Experts of a small language model.
Experts: 32 experts in each of 11 layers, 320 SwiGLU neurons an expert, 2 picks a token, a softmax router.
Training: a variant of Muon for the experts, 1809M tokens, 13802 steps.
Below are experts of layer 6 (counted from 0) of a mixture-of-experts language model. Rows are named router (the router's row for the expert), gate (a neuron's input weights, with its number), up (a neuron's input weights, with its number) and show model dimensions 288-383. Each number is 500 + 40 x the weight over its row's rms, rounded and kept within 0 to 999. Numbers have three digits each.
After each expert's rows: a language model's description of what the expert responds to. This comes from a sample of Wikipedia text that the model never trained on.

# expert 16
router:572513544421470531500476523479446469458469527511551451456559408510529509504500577470483529489509499485510503478508475508472521521607545524497508514448443444506475529534551464454521466516483589455515434476521450471509530550569506543497521501481515517574532483500479476448483469531415510425
gate0:455527491421516634580544470509497533493497526524534494520514487519551492483526505509501491514432458476511436526517476426530553500512480461532464513517430503552469484464514490511439448404571474429599487463468529525476489525541537471470494520561482507554544514464476562549527391473506605505
up0:556455524562481519539474498529527526494468457470472504577491531493477498463468540545450454507437620523510569474498468532484445451476548516468554432477449546530550472448490512488518494503455514553501505543411542487442481497478491460494537535473463465447535527518516467507499541530526450544
gate1:592463533507456489518530489472525439457531480522538517452425498513531496512456500415452461483516487560480539496532462448533516497456555485492456547556476493478503454475511476418553470521487514507512501571534529527471552545452536497501462465589536411528550498576496532551528478556533475455
up1:513472485445432538526549519438505522523528554526517479502515474561515474447532568475580485482476468488475494508486491464553551533447503456542466522502526572490453528555510469410521500446502542489474499486501509517534492502487545522510496470548434549509498511480506546532569599514502581536
gate2:601443463448474494476522418528556508519520478576545538470518557507453393518517528453496487533516513472557521368466540557463497461488522517480532444502470533562514514540560504478459476407520569517477567505487472512547490529549517502482459451483503466488505449477382537507500536486595476497
up2:490591572521488524486561542480464506561498575508471390522520515466491542528544484547489446545529599532487476504484493559508540532518497490468454522503454510427551441474508518510452497518405443600502413524456481452492452447475519500489532519506463485541509480498531608501522429509446465525
gate3:532496517504524499517566510556515481573492518497473452517532457505502505392532511556536508526498454487545533526483409538487574492515524517454474474511459573482455472504455595587595471407474495473489490456551544503595475512504472578482519489547471507523498476502499562460586563542522515516
up3:562447519491521520435501475511541532584525511515527515448486498489529470470502480525528483481469529438487500537473488455469477512489488524442453487571508606485471482466473640526493468439495524465499453460477492527476443469488478521518494518494517528511444490455532506483531460489530532491
gate4:527495642468486511458458560502511513543548512498537517554476521513555472487482460537447465528461580444489525525441491527462515516511507539446431542500476433513568482493516493589489501494462510508542549425523483501480437513492461436485502517549582519568499507437517554421468462531509480572
up4:527501495522479484531527453589596468546413478503497529398454458493454502508470502460459432516588506581529595532475465529510523474487456493453481583434544494480523606537556556558495503474527510448492518588508438510423538554556485502574509535448531489464456481469525504449499494476501490505
It responds to: Nationality and descriptive adjectives and number words before nouns, such as two, several, American, British, secular, National.

# expert 18
router:357495517555530534537525480466555520477528529481506476496402536517463444497488463460438472537503498507544489479523588505628472492433499535531568444456535567562461488429454496499527524444457459475479505489461466482556501496441380529487485566512402460519435514559454541503413588490534479523
gate0:643540489545513472577479506455485491473547485547508507425551547517522498460545484489487446542432485577548475479513486482531486464502414462464468446517525496497473532559445449516554537525498501509486436516543494554472561510402472507579509545501430511512457516487433471490566460470454400512
up0:457598487516492548497505467442563478399516435518570462451483502522475540499511508499533513500492544510510529514392526471447476565440500555547517489527509516548450489519508560502505425585641510470479496500470550442442512508485536528528536524557511529544581478545515445558514498534474455497
gate1:477492509532456475534463543514544470543475442440546559515463541570518503446490455458528571524449502502522531502650492453537543447552480540508475498576510483524558478493571542490466499438528472439508550509484512514504475426432498492540458542448477534494479457507410518439490520524449486533
up1:507501547533497535448481526487488469473543514436558450526452546569525512532527530548509466531496554493467521475521505454512465495524455463556498460517432424553482505512538480515511486463538505404480512535530499492484548489494459519559491505549531451484454563505481516547525516468533526501
gate2:512468472609537443505519543502504475481523527495535561567508469541426469514559487485457534490487494492499568497609462556448492494510493519550532576516568510545400539552510519517522504447499502459478432495507519473525549541528528458479475451514459534470511489524487501494505609477514530493
up2:443501528546468533513435529503509481523435569553440454518525481513488473465572548537430513513447498474478506537469455485574524529485498511535511454620604488479514553491539431514469520463474571504485450504574471445513456561480437442508556548552494496453463487446442483523482482434564535566
gate3:481507479520550514503508512517551503525501498510499467433549491579518504508522509517593557538550476491534486559525466482495499513511443488485446436514450486583505505495488577509466449468493522585533506457511460545475560540464522461516458576519479501519563485513444563521482465454490523523
up3:495482528476468572486477473454494446518537468549493469518491539511464546436528516527467514493479532556418456449452535542450498495503511515483519464495473526403491541511541535414478532552491490519489466525507460542428510422481573486451503464418491510545548547590515608550568526462502541480
gate4:474530497537413538562531494496489456524511468510514500490465478442446512481447489494493535516424520454480528488447509556610517469474551431487547479536526467486498485517487495589499477408463499496410444509538570488419514460512595525537478539481406547498458413579507464483484492477474534495
up4:529496451484456529490486485463532516521553458494509517511490533486468414510445488476502535496579490482450483539554467462538492553447487506479459425568484529573478565500518482471501494504535522600451520485472470506503597482503521536475483464485532450508477478458486495466561391456429493580
It responds to: Short pieces inside ordinary English words, usually consonants after a first letter, like w-h-en, aw-k-wardness, W-it-ness, Fo-ot-prints.

# expert 12
router:564462516436512460480493475446483548523524515481495511525493540459449507471569580508461532502551497492542575464532469501518524506458505514532478655487477496457451522510513544492450504477494501517482427495511448531504433471426519519550491512481487499560540432499487523421520505468449466503
gate0:451507533511498488496494497593456501441491489494541474582523471507442507399508576520554571571514540488486483504479446455526559543567432447504445576513483392543420559445454478411464503491472554523480513519516487568482501472467551563527482569530525484524544430508501543460473465470482489471
up0:522461541441512448527512536521558548490548511548462541481445468492488512473537550568479510495530492494530501474513539422547508473466552469451443522457516493505533505493456465557466521512553447419470474487525448468469519525496499438439546463490480468627462509476511494501598533507490500560
gate1:574528491512461529511489512500514506496471480494545433478455470453484403489485447517512490503545491526474497458515471498506447465507515454601465503523482591520454499494465535451558541545451482526542596502539493512518494546492522470448459495518529552503515538526498478500534581487430443457
up1:460525443512564494421476504461569452487501543446476541514600517542474488468414635509517568535528548474478511499487437516469495491484509494525515476444528475443488478452520503532482518503512419532509571548558449551486507555504476469485460565417563503438525504473596456567474507465494448525
gate2:448438480520444538438516551531461507492536418439540522516575531515445459581488507450428493454547531505525523458500496545493491481430546451519440507561491517510480476572470531519486510517481496558515462415476479497542538554495498496501501523475483507542602582510443420528512488510397485518
up2:545489459493468521483499513531513460514530496510484520520511536515478458477491562504540495515522463488516553491499488501501545489446479512472587525452532451467443569578489536494448458460484513495550402484474543518576503508496585521594529518497493522522470532509446589510472527512501437545
gate3:520551485487444519491543491494549549496505556455508580566490469504530499436520449529505476515496632552535513520450521498520453538561571565515527479511515482504494474496421448532453502513518449526503457479464517528459478452480588512503506484469511563549490463450483537536498469475461543479
up3:568398427514501523555519533494474531494493515508541494498457514540504501580525540460557516509456505451491555513553459545491466423477499484515544527536434582515523586469526479533491513477470525501472530495461578501508498520489474450501540436487531462495506521445548517491493522464470531546
gate4:561494485413447543544463411523557512548511591524553527562510586429488414480526417501553506564552532520508448468476479501458406420550553525543517547535492466423508473487584516505469410430547431493564436500466538494499533506540510476585495467439436537468424514587423499496464447476534450512
up4:535450561520507508503445447488523489508603443483562476493593550446485384563511493495477479499496557511465469456491542521484485458459458506536439478415481472452491460507514496546532519438476459501493530495480541478474473467446460524542480511498472561426476565506502537504507495521564528531
It responds to: Apostrophes in possessives and contractions (Loew's, Wasn't), the word New before York, and byte pieces of Chinese or Japanese characters.

# expert 15
router:556530438511546542520446483503493586542500496460469540474481506491474559475494537511511474543486416478472531517552477489517547519531557546482440531521475568451467455476556534450517480542544482539492547475435464428480503553446530480524562481479518545495437546458466526548472544493506512497
gate0:600561505427581477487459520478494499504551524558503564545514429463524471515498473500452437447450519496492409446471451515419488469479537496490543616451405512492567493482461506558476468497531542537487523516446554476549496509502514513454472447502535539482485554472527518433538412525527528485
up0:506371580448457521582561543479432446507475520578515501542523504529535557507455469518505497512491541484484539574417527489482552476468496528495556472551446434500491511503472478468408506483521500611505533533463494603497461477494507520504496451440499514496523511501458512483505572530496456551
gate1:496518479532514480536466472501427487466497516495522545493474479530502473514555500490417568454492501516525496456454571508556493534474425496520546405480488493445598494466508498523486514434453539498474516487487560540470544551549466490527502513497505541462501587488487482551509480565505550544
up1:526511459525603563468497463516509573474575510442548497427448524531520489495463483457474533492438543556510482527496400515463480488532454493515521427506515502506440494463623486491535521492544524550491506481554498528573476471429532492555459509578423482433498563524512505423461485526590423508
gate2:507476493540511522524515445475501474519535590544569485474496466469487459488487489479470479472505463493507553476615481487464477505526572455516458523455478540545574495486529535495494552480479501568505460513498516524534543427516537484539493540461408497461505500610524536510469491480493397563
up2:564540444554502482466450567490512565501467523573543435517460479466542425513444537568532473466509493463448483471565539494563555566491548527495460498443493524521518504473446501527511482446500510593542462522550447501481538409474505526485519507508518540517490458522508526539458421466406494508
gate3:517502526564480551527523446506474415498516504513500441585555554485450554394485536587494523482535531449517509452428509541506550496562456505506549499495459469564507485489473475532496482497461471605521501510502509501477549492552441500516534472434551501501454534469555411576556547493520439483
up3:494550552455474474523466524506479497475545431504508455537498464462489483414493452476494439449509526542472462531456492538497519544428471487490430510491537375537512461492482502557537537534508557558475538500524374473545500491509507501537451480498436518570562477504477502493497458506475516540
gate4:466507502494459531520539469519493465379483511464531471509526421465472486466527502519572399574522456572487509608531465454516485481449484483520513525544550486566449631506517532492483445440472521490540530510480450477446489478478530532524455507514527510528465520494523406505521489516426476465
up4:438526490428501517523529445583545531483461512455577519571535473472529492544497472495523459588550482550487514566535459477548490526463504497506525492508508527527510579495513536465542500496486447525556500488511496509483494466504547522480475509520415574507461522523577498526493500507498415530
It responds to: Single capital letters starting a word or standing as initials, often after a space, parenthesis or hyphen, like A(usgabe), D(MU), Charles Y.

# expert 5
router:554487499445475439480411497446531506528518477487456535447500454501493497472493515517502478480452520511472502425466556471421486505481555521515448554554544515590488517426492546506517466373553557480464556456472496523433495521456524474516486487543457448533512531547540487473461497503544564530
gate0:527509504505538491506485492590517590543552571480553458513488488581529515395493479506479441510503543510502475484510389483454513469505560481523599541470540535522453528517561533536503446529520568462419491474492515507536459475550509444492475534450526488511473501496515472509502472474568444475
up0:541500522553480502436557511466504505459473486554434530552483519519493520510524519550507540511548466528464487506496552524635534482512523500462486471539516432477533518492432494497534545501488560461557554534475439468476539521524552518544534467565464532484478534480496510508447477511458446553
gate1:486505490525493502489510497545451498486416473482460459546555541547503524517499554573556414492507541492475526459409481499529534510568528477474518505578468551487463514561474519498454443453518497482492485495496491486528538476505501489507515484485533528516527517493592550539535452429502551546
up1:546488530466520539504492552530558533537500586541476496451506507464550507467487442457496530522464459454589518544527489514495473507508465586487490520500467476479550467493460450441542531510500504509539563576519500562513534587543520466464451489563460506552580480465451468502569552546520520447
gate2:423467466486503489528520532511509463523495554576514484537419576530524489429481486478488538465517498530491494484506445460499510519495445481482502528500477563552440434516543484515485476474501521507527481479446460540548512496482514490547582473555517507510492429498511550499563546543460464514
up2:508536479544497499546510446472488544460474463413480519473498483473414474489482542533517495495486443523590429482561485533476484506480516508503528478464533479512492493478503567512521531487494451515556411522499472471495514451568414472582532516510571469609495571568506438481428533454530522516
gate3:539507469498444460576455437507478483531462538520542544546472524540459472554501563557550512516568492473500439407515464462552511456496556503512503438479445497513434513529515459470479504507625528541502545499523497516500573539553469560529533467517541481494501470476479511504551467404514499545
up3:531553460550504519505461468426524433515482460470444497507462492563494539504576451474493523465474478521456467539546494502507443522502412483487517525509552448528509437457555535446512494422475532452559498554464501477485470496406411463496466525516452452513500514464541488530478525527506443453
gate4:529476507524522562527517469446503409529484461570474525503522541449432502490497574525511451425549535519456545498503543394516552509518526480509548551518514426601501475556467493485492517469518453512521527483563496455505498517481436505460492459551433474524472481497418503553451487511513572471
up4:490535467539452445496461491485484500445532489548468544529510534513456508484532440545422539547478529477506463504464478519476459578459532583445405525542489558491526471538536519485529503555502506499482436561445492529467548519498404514570585480487514503421528478542428485530506432450571486551
It responds to: Hyphens, en dashes, colons and opening quotes in ranges, compounds and list fields, such as 9-12, aged 85–86, Grades:.

# expert 24
router:463544511524474479528523488496487487460502539489485531514428466498547511496493441500552521380424458486497509490526496518452476489525476511476471600463504593492449473499423464482521483458502487437555528476480477461556457529449386449462456512562526551512465484370528469459463550537559516498
gate0:482578461444471533479532499506481528559558563494501503551459527472482498448504545459481474521461483463466478468462528419509537454460504492498459547468494495444472486381441497530482500543446455415479468554544524415511597522495508503475410443473463454584508487500519414506492471483543433490
up0:569526507502479483520538470513540520520529596566470479549519527458458528430481462487519458427457509549514433510497502446469505447518542491528424539443478504523501561495513481483510489551506509453531454513536479395444574453543438527535460566483448494530494527476522531479484495450469511458
gate1:466458477526445447445534559478573442558452458552519481481493437508440500536557509510512481473489500511525507489493499448511549466418474517513547484504531494466516512518512376539547532462571480470597483430480462447457407521548497551514512564457564477513456515531492519506536523475517533537
up1:440517436447483523525461509593493458546463454466519494551413452530542524477535496536488548453519539450575487468495544467440570443482529510483520530411501478478513548475482432487501462522488559480491550477525526529441529472518526534487491546537516453542499463478439482525486526541460515535
gate2:532563539511514525488510540624561436519572504515531497544493456508481462513426481539413513481555501522517472498615497514495557466427534528508494480499558547486531444499473486483559471496439462544551455513491577529459531528435490463565455512522493528539478539559489537527569486481482547524
up2:522430518486492482579423491500448420477515467546482520447432511529448501562458505485553458488498459462585523477464583574491527549507500479492476511593498519498511489523506522469550491546493509487503537562479545465451559459627553476456488493539486529522448465485544504421528496426516479499
gate3:530467519505520576524484563481510433468507481514518560495380458478452486497511483482505511513485595419498456511440561483460514475561514493540394513425493514552498481539555498470444480490489571487499567584545486501449414495548508422506501475568504456453462448435587500544445521485475492529
up3:534466537530526523496418515612548519552468439480616590516533500478454527432503567536453535428446521525506494505520442487565461504438508458495500524479495459496537554511529587432484553497558494490494552522460511474513494495503541457558463574433533491464472514471469476495499543459577528474
gate4:491493489494472490479518544540515502522454445443526506456459477457558452458447570518452496540478491484529562519498480514485451477538576500503497454506555462535512535489506444478419549518575480502458486510459502440550496540543420445477510563487526509505487508516465539561465556388479548501
up4:508446451534532482560430427508513519460465530475550500506546524481554501441503537503517519478500510445532523553514484540519488520497579594535470435462493448567578496532495510541460521489513564540540431483450503485533560563557453458511508520496523534489527446510558526528480456475480505572
It responds to: Words opening a sentence or clause such as In, As, After, There, and second pieces of words starting In-, Sa-, con-.

# expert 29
router:476534517431517556488460485486535443459517543517526542496480534487554542511601478512480472485442508508427510469527496476479547467449487494519472541493442525590421475476523549461529454520520553517485388487501474491456480416454497444576441532503464510446503492475512512492551542464563527468
gate0:523509501486470495464474433489490439468551502533559453574455446476551478530540474539525440481435487489510473452476492517480399483505505451474483477483465523428507495540502539450470546495458509536465457479553494492491524552531434481489522490485427372492517423487523434524423532458459529527
up0:479568518493525562559457455471510513560465573538487498528572454490531523474458553508490521500482553557566525503498485480534521476538451490503461515543474401516423486504495490558568520479497523490467604471535511515484471470493541523471419529540525484498513498513486526574489452489473488537
gate1:446505558396513552478580470497407511502477556500502519516522490494479437543458447525506522491487488536503494581513536480563531566516451504474536471507527489480461471539503481432468515510464524528447477426532502524579486608536518543497551468482413533522530476526540463536544461519448495517
up1:535507468516524568489529423511458553504521493518546466531437491454497509526467544484485552546481479495496522478445533487525489506561448481446492461542453457458477535508499539485501533428493526476539531448492581511560485462503440470544486466492593506538492473504501500463489464480537484476
gate2:447532568525515511468522543452480490462551419495523515410543467501483483462465513543514547552474498479515536519560523510538462458568503500476474447542602437464492493525492506489572500480512501457439543442465498449493594459475516509501425504497414485519467603508547539564486456468481455489
up2:473527536503478487508472499476492521448496513470488449590527460590553518489513493426485487470503580551474503519415490481481524553520497485508562486455445518538529502485419481452530555542480531458537502506455480441494458524480463484402496510446491432552463470545561462536473469498534475558
gate3:508585572534454489504574563467534533517478481461471494477528462530486500562544525495527542504449443533542432477501455573441577513488485479495475434527418502511511498508489478520496515564397515596500467499470533516488479551465470426600415486478502479475468563514556482469506558451499575498
up3:473463437530491536485461417539564487496527623440490492420486501491445473408495491513480447471524519498528535546586529545489496490449520510507481493438488532511460484486485498547475393481515529439540538521517482510462550491510471521531529507516496491486526478488467532474532573535422569523
gate4:443527510566535531404463466488474570568517454511473479467478595447479503419453482444513477506493525540482471498547473488501559517503537553477527499441513484502446533493438572481498559447460453488496519478588466544477528494506474485483457500526433508552490599487497522561492399596493563545
up4:491524479523513509499521486477501495484484415458459528436462484487456553592522493415527456462565515544510495521441511552558475442452546535604480470547560456512479500525469544463507522573482432507493548471550479536551559494451492527513494471489513471517401543526526513498543496484512527533
It responds to: Bare space tokens after table pipes, colons or words, usually before a number or word, as in July 31, June 2009.

# expert 30
router:560441564483583604501500535502419483548483475515573490574471532525503472515517514497521434503463539511464473539465499514540483499449553511462468534479427494494539525510522477550534496536496567552522449533418525481500429483529525541527461486530477516514536533491540478523472473513590490488
gate0:460530539542558504521453556481485422458543553498542556534488599510541516459574570555506472513482516410509541512524514472565552551462498461512462438467513549519523552466564454468497572515572452485491457539472562544434516568475457480511504440518475516478592557539553503523543482533488519524
up0:497552566507517485554481535532496475476505548495480535462498531477509534437491531521495595504512481514495572506525490452580489553573493493460414450507522542501495495474533448442491575474593484502460497500533494583515552439527532512422488512507493540473524510520457484564520474557454502503
gate1:460510517507578455462456501497415505454493474515492529495548404497486541448496479413533494518526421477575461497524534514563495539542497482545512414493509488552480523474578512466556439473517524518521519549464509533433429521464534474485639418443508527540403535532561502468535413491461489426
up1:453422529538473492507549457465514506583424435502555503499528552505539534503471513518462509453474556488538537516481438497374467572517525526525459553542471511470540503536481485437518517551488498515573443511514490445514533522506394488441441516532438486447581514523402559469471476498497541507
gate2:523507447530451531536504511487493507513492446497581520480434456491501481488500541522579440521499504492509442515523518529488524496557511489533512428531502491502463594436576503472462432490493551514544449494523579501442486528499543479520472540607516515564509469511520470463461468502423546481
up2:478439498516469509476552465491500466540463480544499549491506510516485554517522534520453473505566437470576479487512452546449529464570458511427473523483513520501499522433513460577467526615499572485462528441526486470490512485524514544477496571459502507511533462452516538514453506466533526521
gate3:545525461531452504465582541506530523435515485513491493511444492445499491561501532490428438503537571500519497552573500507558496440478491517436522469465470516493559439448392472571527460549462524492439453505485444511585407464476472458483513469473524486489523451512474540501504518502507509521
up3:491510438504474490489456449458571549498483558485423544563525541492421513495467512512494487513502475525499489542521518525516572530514453496493466561531461437447534487527423470518539513469505557477494484538479513498524582508451484461516506461494473552531509464526471466460518464507485450473
gate4:519480463488474496489417507540451526473470543525508572536438496478469530486492460450518464411515466550553498412445499474516447561536503569432503535598472447511443436530473497458491483447498491492547529503456518498451496540464478506492519463455560476479475529472475551499552501526627480487
up4:525583444448564512498498492403509445528483508490513427462543524434524516539517422579480464515419601497415576495466469493527495541476464418506483521473494574529543550475490591508542522497491493435424452512531531499508458521479512458542528491573465552427550512507437466579479548489446494513
It responds to: Auxiliaries, articles, negation and degree adverbs in running prose, like not, have, would, more, also, quite, a, to.

# expert 23
router:459464451522502556485417487536459535594497510502547504468555504477498547509417477512570476473531508424463509502565501485587470512557535437495438506515458457498483501523420515459498463512472546417599500488472558474461552473518503512478469454534484506499452493498547468464443524485429526544
gate0:544476500500487555479508394534401469467445549454554447554594488468458495462495470494483485444528520511477488450522469527503485428478476545402552452440502498477453499512487488517457454491479459572475546501494589583485518536514436479521551589401462498514436493558522516515543477529575468485
up0:486500415495565552505500445494494444450529510541496482440473503534475463519484458521539451530494560402496552441502505562561568420525468508457509417503566547483460481493498544481517441586528471507505540442466534501497500502541482515511512526425536451435501445543452525479527497522548513489
gate1:508521537551558538533480524580535511465470565518487539482487460434511470524539509531492502510544539479468501515503524526498529529526481482523510556419545504473503539490512509424533462462447521477530508494537490511421470529529537527452532555567492446499499439529498461478493443477556493530
up1:491513435471461421536515485533465497496503476518415542473501511546407545499571479535448495414503515517474464435479467485540453477473453543435513473525496494445534528531552478590474510543457557449497493472521508474469562594485498450495451476441437518483529608489523477507527502506472522472
gate2:560514523496528490486531487506439508486513538584511434589451553489480506523452544490506527413481535505540472490468510549532506524591532470507501520530518522492515497509460478468564549546511507544492487443506483481553532476580491569546488506447487488560489436539482513503515480461505580438
up2:503564533457421464481471444496579485440535472555520404503458503508506481610476514473557569507570580502528520531530460426514471470462480526458532437469465470449456501418504545511479481550491509537489494497504543547465537498523510513494476510537491534446453515427473490511462537524494445480
gate3:489515468498540454479424563531464433541559477507479483481557534455463484489554487480472545501471550430491529447532454538447417497531462497456515506543454588566546478608415543487395492489503570481544537501482475482527476474482474525488527498555515525464506480507504534515515544460417543563
up3:530559527472534521500539525531477554478533447512507475564461476539541558504523537509532510410459441453511464510473471454499535524469473506468567591416552508419548469419381473552458484513466496442504444534492482423421530493399552471512476544418449425495459558530483512456452524514477530496
gate4:487506429469548498507535507490569479541425463446454529423516506530496445465455375479568517518507489489507508537596496451458497480530543450507476452480543477559457489447570531506525540531445524549387480480510482506440446475515463511501539497480457475492520491540519544437451503517452556498
up4:510529522508590533509471502487512461493525468535590421463526528546520506451506517515520464487527497534457510515418523515590542439496566527550501477519526501529466514469525569546513452480492499515493457475518522557457536538491472519517535511418594568548540486517486492458531446460499561505
It responds to: The, a, his, their, its and ordinal endings like 11th, usually after of, in or to, before first, same, last.

# expert 28
router:473522447471541481412486451490451554466433501471544493513444548487428418491515538489535476501517468502426470489501538467529451573487542540487427468486567455553453502554445540508474511487501515555505529499445551462429455531504484474479513526421547429477499543501557490475420505501505479469
gate0:455457451505523451574522489458472537482438497481493531488462498488439446485486469526517430541515565569434510484484557452556514477566486456518497451374464469512530457458475486564455477458524427499480544495497499496547537496458497407530422535484500462556511480548469518423491487453510437469
up0:537565496476523497561484473528471482556498511484510527514476531471516553606501481497485442524531442494452486530486535384535430510529574434487503476552526440503503523503502554504433446537519539528514517509539512474514477513530531412493523475463524527544524485483503401489497469465506506509
gate1:551524508466548529525510564537409559451517448544530548490522549515479448497510527465458501430502551523504404435444522515509486469479515480537542454417417525508506531526485463500561525478469471371499536577467469603424509496489434519466476483491497482473547499456492441526457548484546472593
up1:486424490521536502445462481517405454462480505542503505572494387557516420450545532493476456479544448503478473538454478510436632542505450573536524527506501525500528504553453471551502532468494496556493456560551402483562582518544513491504463475557492421456455498556497528461529453503516482431
gate2:464512447456524523597455542495531437454521481473552517539515511433459491609450515493557515523447494558516520503448588439483446527531487533520537477484478534556468524489508556583532521516495456558484517547539503521449463463522542504497561492492510488510511488500567446497494539449457483544
up2:424423506482479478539485527532498508479464560539557501539430481527489491505537469442471545445473513459515448523520461549503505537522567515489567536449464458438486546422526452536454504489510465531509510506468501449575491458531456516503458520474461459486472492511514446574563452490472473534
gate3:598522522493497526488499600483479473494435481579508471482555516508525428510471531507478465498457487469487573573548534484565532520469462495483501544479537503531548463549478507502497471458527536555499455564454504538434485609474563520549472455479451503534481488432545583492450418508531462489
up3:516577475465517539519510530517502509475457446459560415508435521471542469473471527554439506493507500450572509515470506469513489509544522447458456517512545410571475536461464444517532513500512506528464473499516460454550533495546414397531522533464459538583457496491518536538517536502508491521
gate4:535501547469458464491537519480544560495472518524562580517467518541539503428498437457528440509527485507510507540526508511451470524470448510453479477420462513451487530573531513501573549410492517496526449432490533518522430502515476519471423495492527498514479495424476508501469530520536445510
up4:456501535536475505505498493502519470590469531483465531506491571520518551484531480511531418525431512582520509542475505525558524491510546578546508560545529521453440530457491472507498444501555493443476481496539486467499508475520411463515506544488527558450510572483545527515461466544467551451
It responds to: Word pieces er, ter, ner, per inside names and words, plus month names and digits in dates and scores, such as Skeeter, Mediterranean, October.

# expert 9
router:483558543511520549488492469473565476524487489492423506480499409513492657531545488523519566503446567521491506512485478604431499503514463515485464438489434516503422527460503491503505487497460482554536471547460449533510490596484464498475470456475510524466427524448448549495492531493564481490
gate0:477443466443517473472460549501515492484510490542564570505519540518510463433531484525451499510510459389499551490506555469505507436426558535570422578440528491478494450577406551503505452521462456518493598432500511568580506497524456432486490534421544517482506506483486520438444480467454512536
up0:548468545481476495535473524483505509494516507436509417507551529446459454537495518528467517616448519476539516521481476563505433509492484528512560473555475531494551514416540482537544547452436551514382488506490534496432488492572521544520507506541439442508567520521552448528491477501446483520
gate1:499564483473419429419470460433534472497444552495475567508426489487497474492483490499496529566502521493530505472496490422396452540425533506542507533489500494429533419518561467467522492435488538456581496504497476503531477498462555486504501490466419484399480542513585489496526512448497472470
up1:476488471469529591527560506470502527595510545506514495510551585445535538517559491513507459521483648503495431586485558514556502490544483510507518440513534416514499452369479455481539462523593526571534492477558546455453509520476516523490580478510560530455503475524439448528484475441541510520
gate2:546475506470492506476409495582454467496522500498494548476464518512510482524513519403506462492510576481528550526632523509545398505537527513502489506522476488511438463516582458487482500504454502497461538522566521525448515485430553514543540473496532437479509520506540468463474496459566571443
up2:493525497507479464534487446527547463523545499551485514539523475464477527502548440596515442501564529544445464435589547502562586522494472508477490475492454550449477528504552526501497505559518473534488499537523527482441507545484492467506502501563536530548519510551480526537532448462528523479
gate3:488519499520446498465540484503493461447538557539520551508504573507516495470486495433503473480539494513471492464479470463512532515442536467501509443485523511532417498513548443509470549455521510473471384459503547428498494533513444476496511510517512516487533498499468522486516437548484461581
up3:465523514561476460542546480511484532529565470518489517472500453486529520497455484421467541467553496519540495453605492454434506517468498500499419509572481552572480521466528516488444510481512538481527519502542498512533547475565499412477477531554585528487546543527541485536487537484512519504
gate4:517515489484500542443499467483503479524523472553505452509541476497522564497530504530459491496541468483414547444432451588479544503515450495538521542452483511558509512466540520411532461442482496519531508451468458521495381478477437510562444447547500483490545509463499500495487475465498495475
up4:552502507499473582502498467533467500535507478497506548515528497512517599479503410527502499449507490486498438536413465514504506456545593463559546543460467540531502498506514464495552471507538513563586558505463441517432423518440508434493536490520510385520542510512618535447512557461484503554
It responds to: Early pieces of technical or scientific words, often Greek or Latin roots, such as ec(centricity), ra-di(ation), trans-, electro-, gene.

# expert 25
router:458456535465408481478524447484497486491477388526505483495455497511463499563511457486557493496534514512477463507480472528432529474460500499542488511569496508488513544454526464540549483527444508461453474509553517522491487536556498491499507542489514519449448451520441497504450553522486474531
gate0:553485542530525497517495502486483464501531418504533483553551485532554533496490480476493504537500512470486483506525437535510466409473492532493554533429497489420468462501530530487494467530513550485450468456518556531434534556550548526504475490485520559499492508515525503546464515535455534548
up0:563471546517477527469533521554481547479497460550533498555494533431477485461488467519463483552545524441453573453514448521505464498600575474491503498495474571479566529492542527472478508605515550549567417550507502506508530531449560479469570508511517530556506471525548518484470523466469495529
gate1:490432499479520517494539529579529490514544514514531486491469508520459447504531556500540488442504505464511481487552481478474560482535550462509518470501523494510420517491527559534522463482516529502560521512547471496502563422494553488527590551545496548507523511442447531501643506442527521507
up1:411469556419506489530474524520530475538527486504531522530473541506503543524440535464490557503535520453562518516493530585457488495547497504520558465520500571499506491506498473539481563467476461520515493434512517573452543497456475567497488569550531403495478521596490459436540604425490448603
gate2:482519542511562455496560455546432462540518565461534496525500511560427529506518527495448513475538458466536500590518476431492596461537435544538491491469537477467483560480539583553525518493557477501482489422474434505533553511500462530485492498532516546485458544484526429498553509497555511498
up2:530429457477507528510513535516410460466420465512469500443522511465512449469609418494601491512533520473491526496495503477489459396445527525519544501404488492489529515493462486489487548550494529463510506498526563501487526467535492485554458450525551536535533449488494471528445537521485497521
gate3:484523481468425545565482479525443534489544505454488414484521512505579485543470475506464440513515563542542495523451465557571461466530445437460469477381495439466510420425502521494567509488547468479508480436526488597497484593523551474505490500501524564469468512510489478472445480459496529455
up3:526475504487529551484510425533561530508449571510488526497509535571504467472553552432569503445467449543560498451446494479455441529538481475500438543462498568485545471534471466535495506554560492462488492476490438501540510495500522416550501481453616511525466504521545484495475586460494478557
gate4:466497510552513452474553496479530451567518515596476495484494549539441579416517455504435478536553468498456495430532511566478583449530511465535522572478513536532495512614474498522503513531481534482509535529479465515424535445430456476492489493471489538477480504514529533550476519497501527479
up4:498451545488552501497490502474552491508425449474497546544499453511513578497430511563570544422484442450526564547509482558503547466519490509516550489443471511509540520495486497466495477502504526487464504525526455504521438522532422485584543520535513547506522527515511454473519491501486521563
It responds to: Mid-word syllables ending in a vowel, often in foreign names or Latin words, such as la in Béla, le, ra, cia.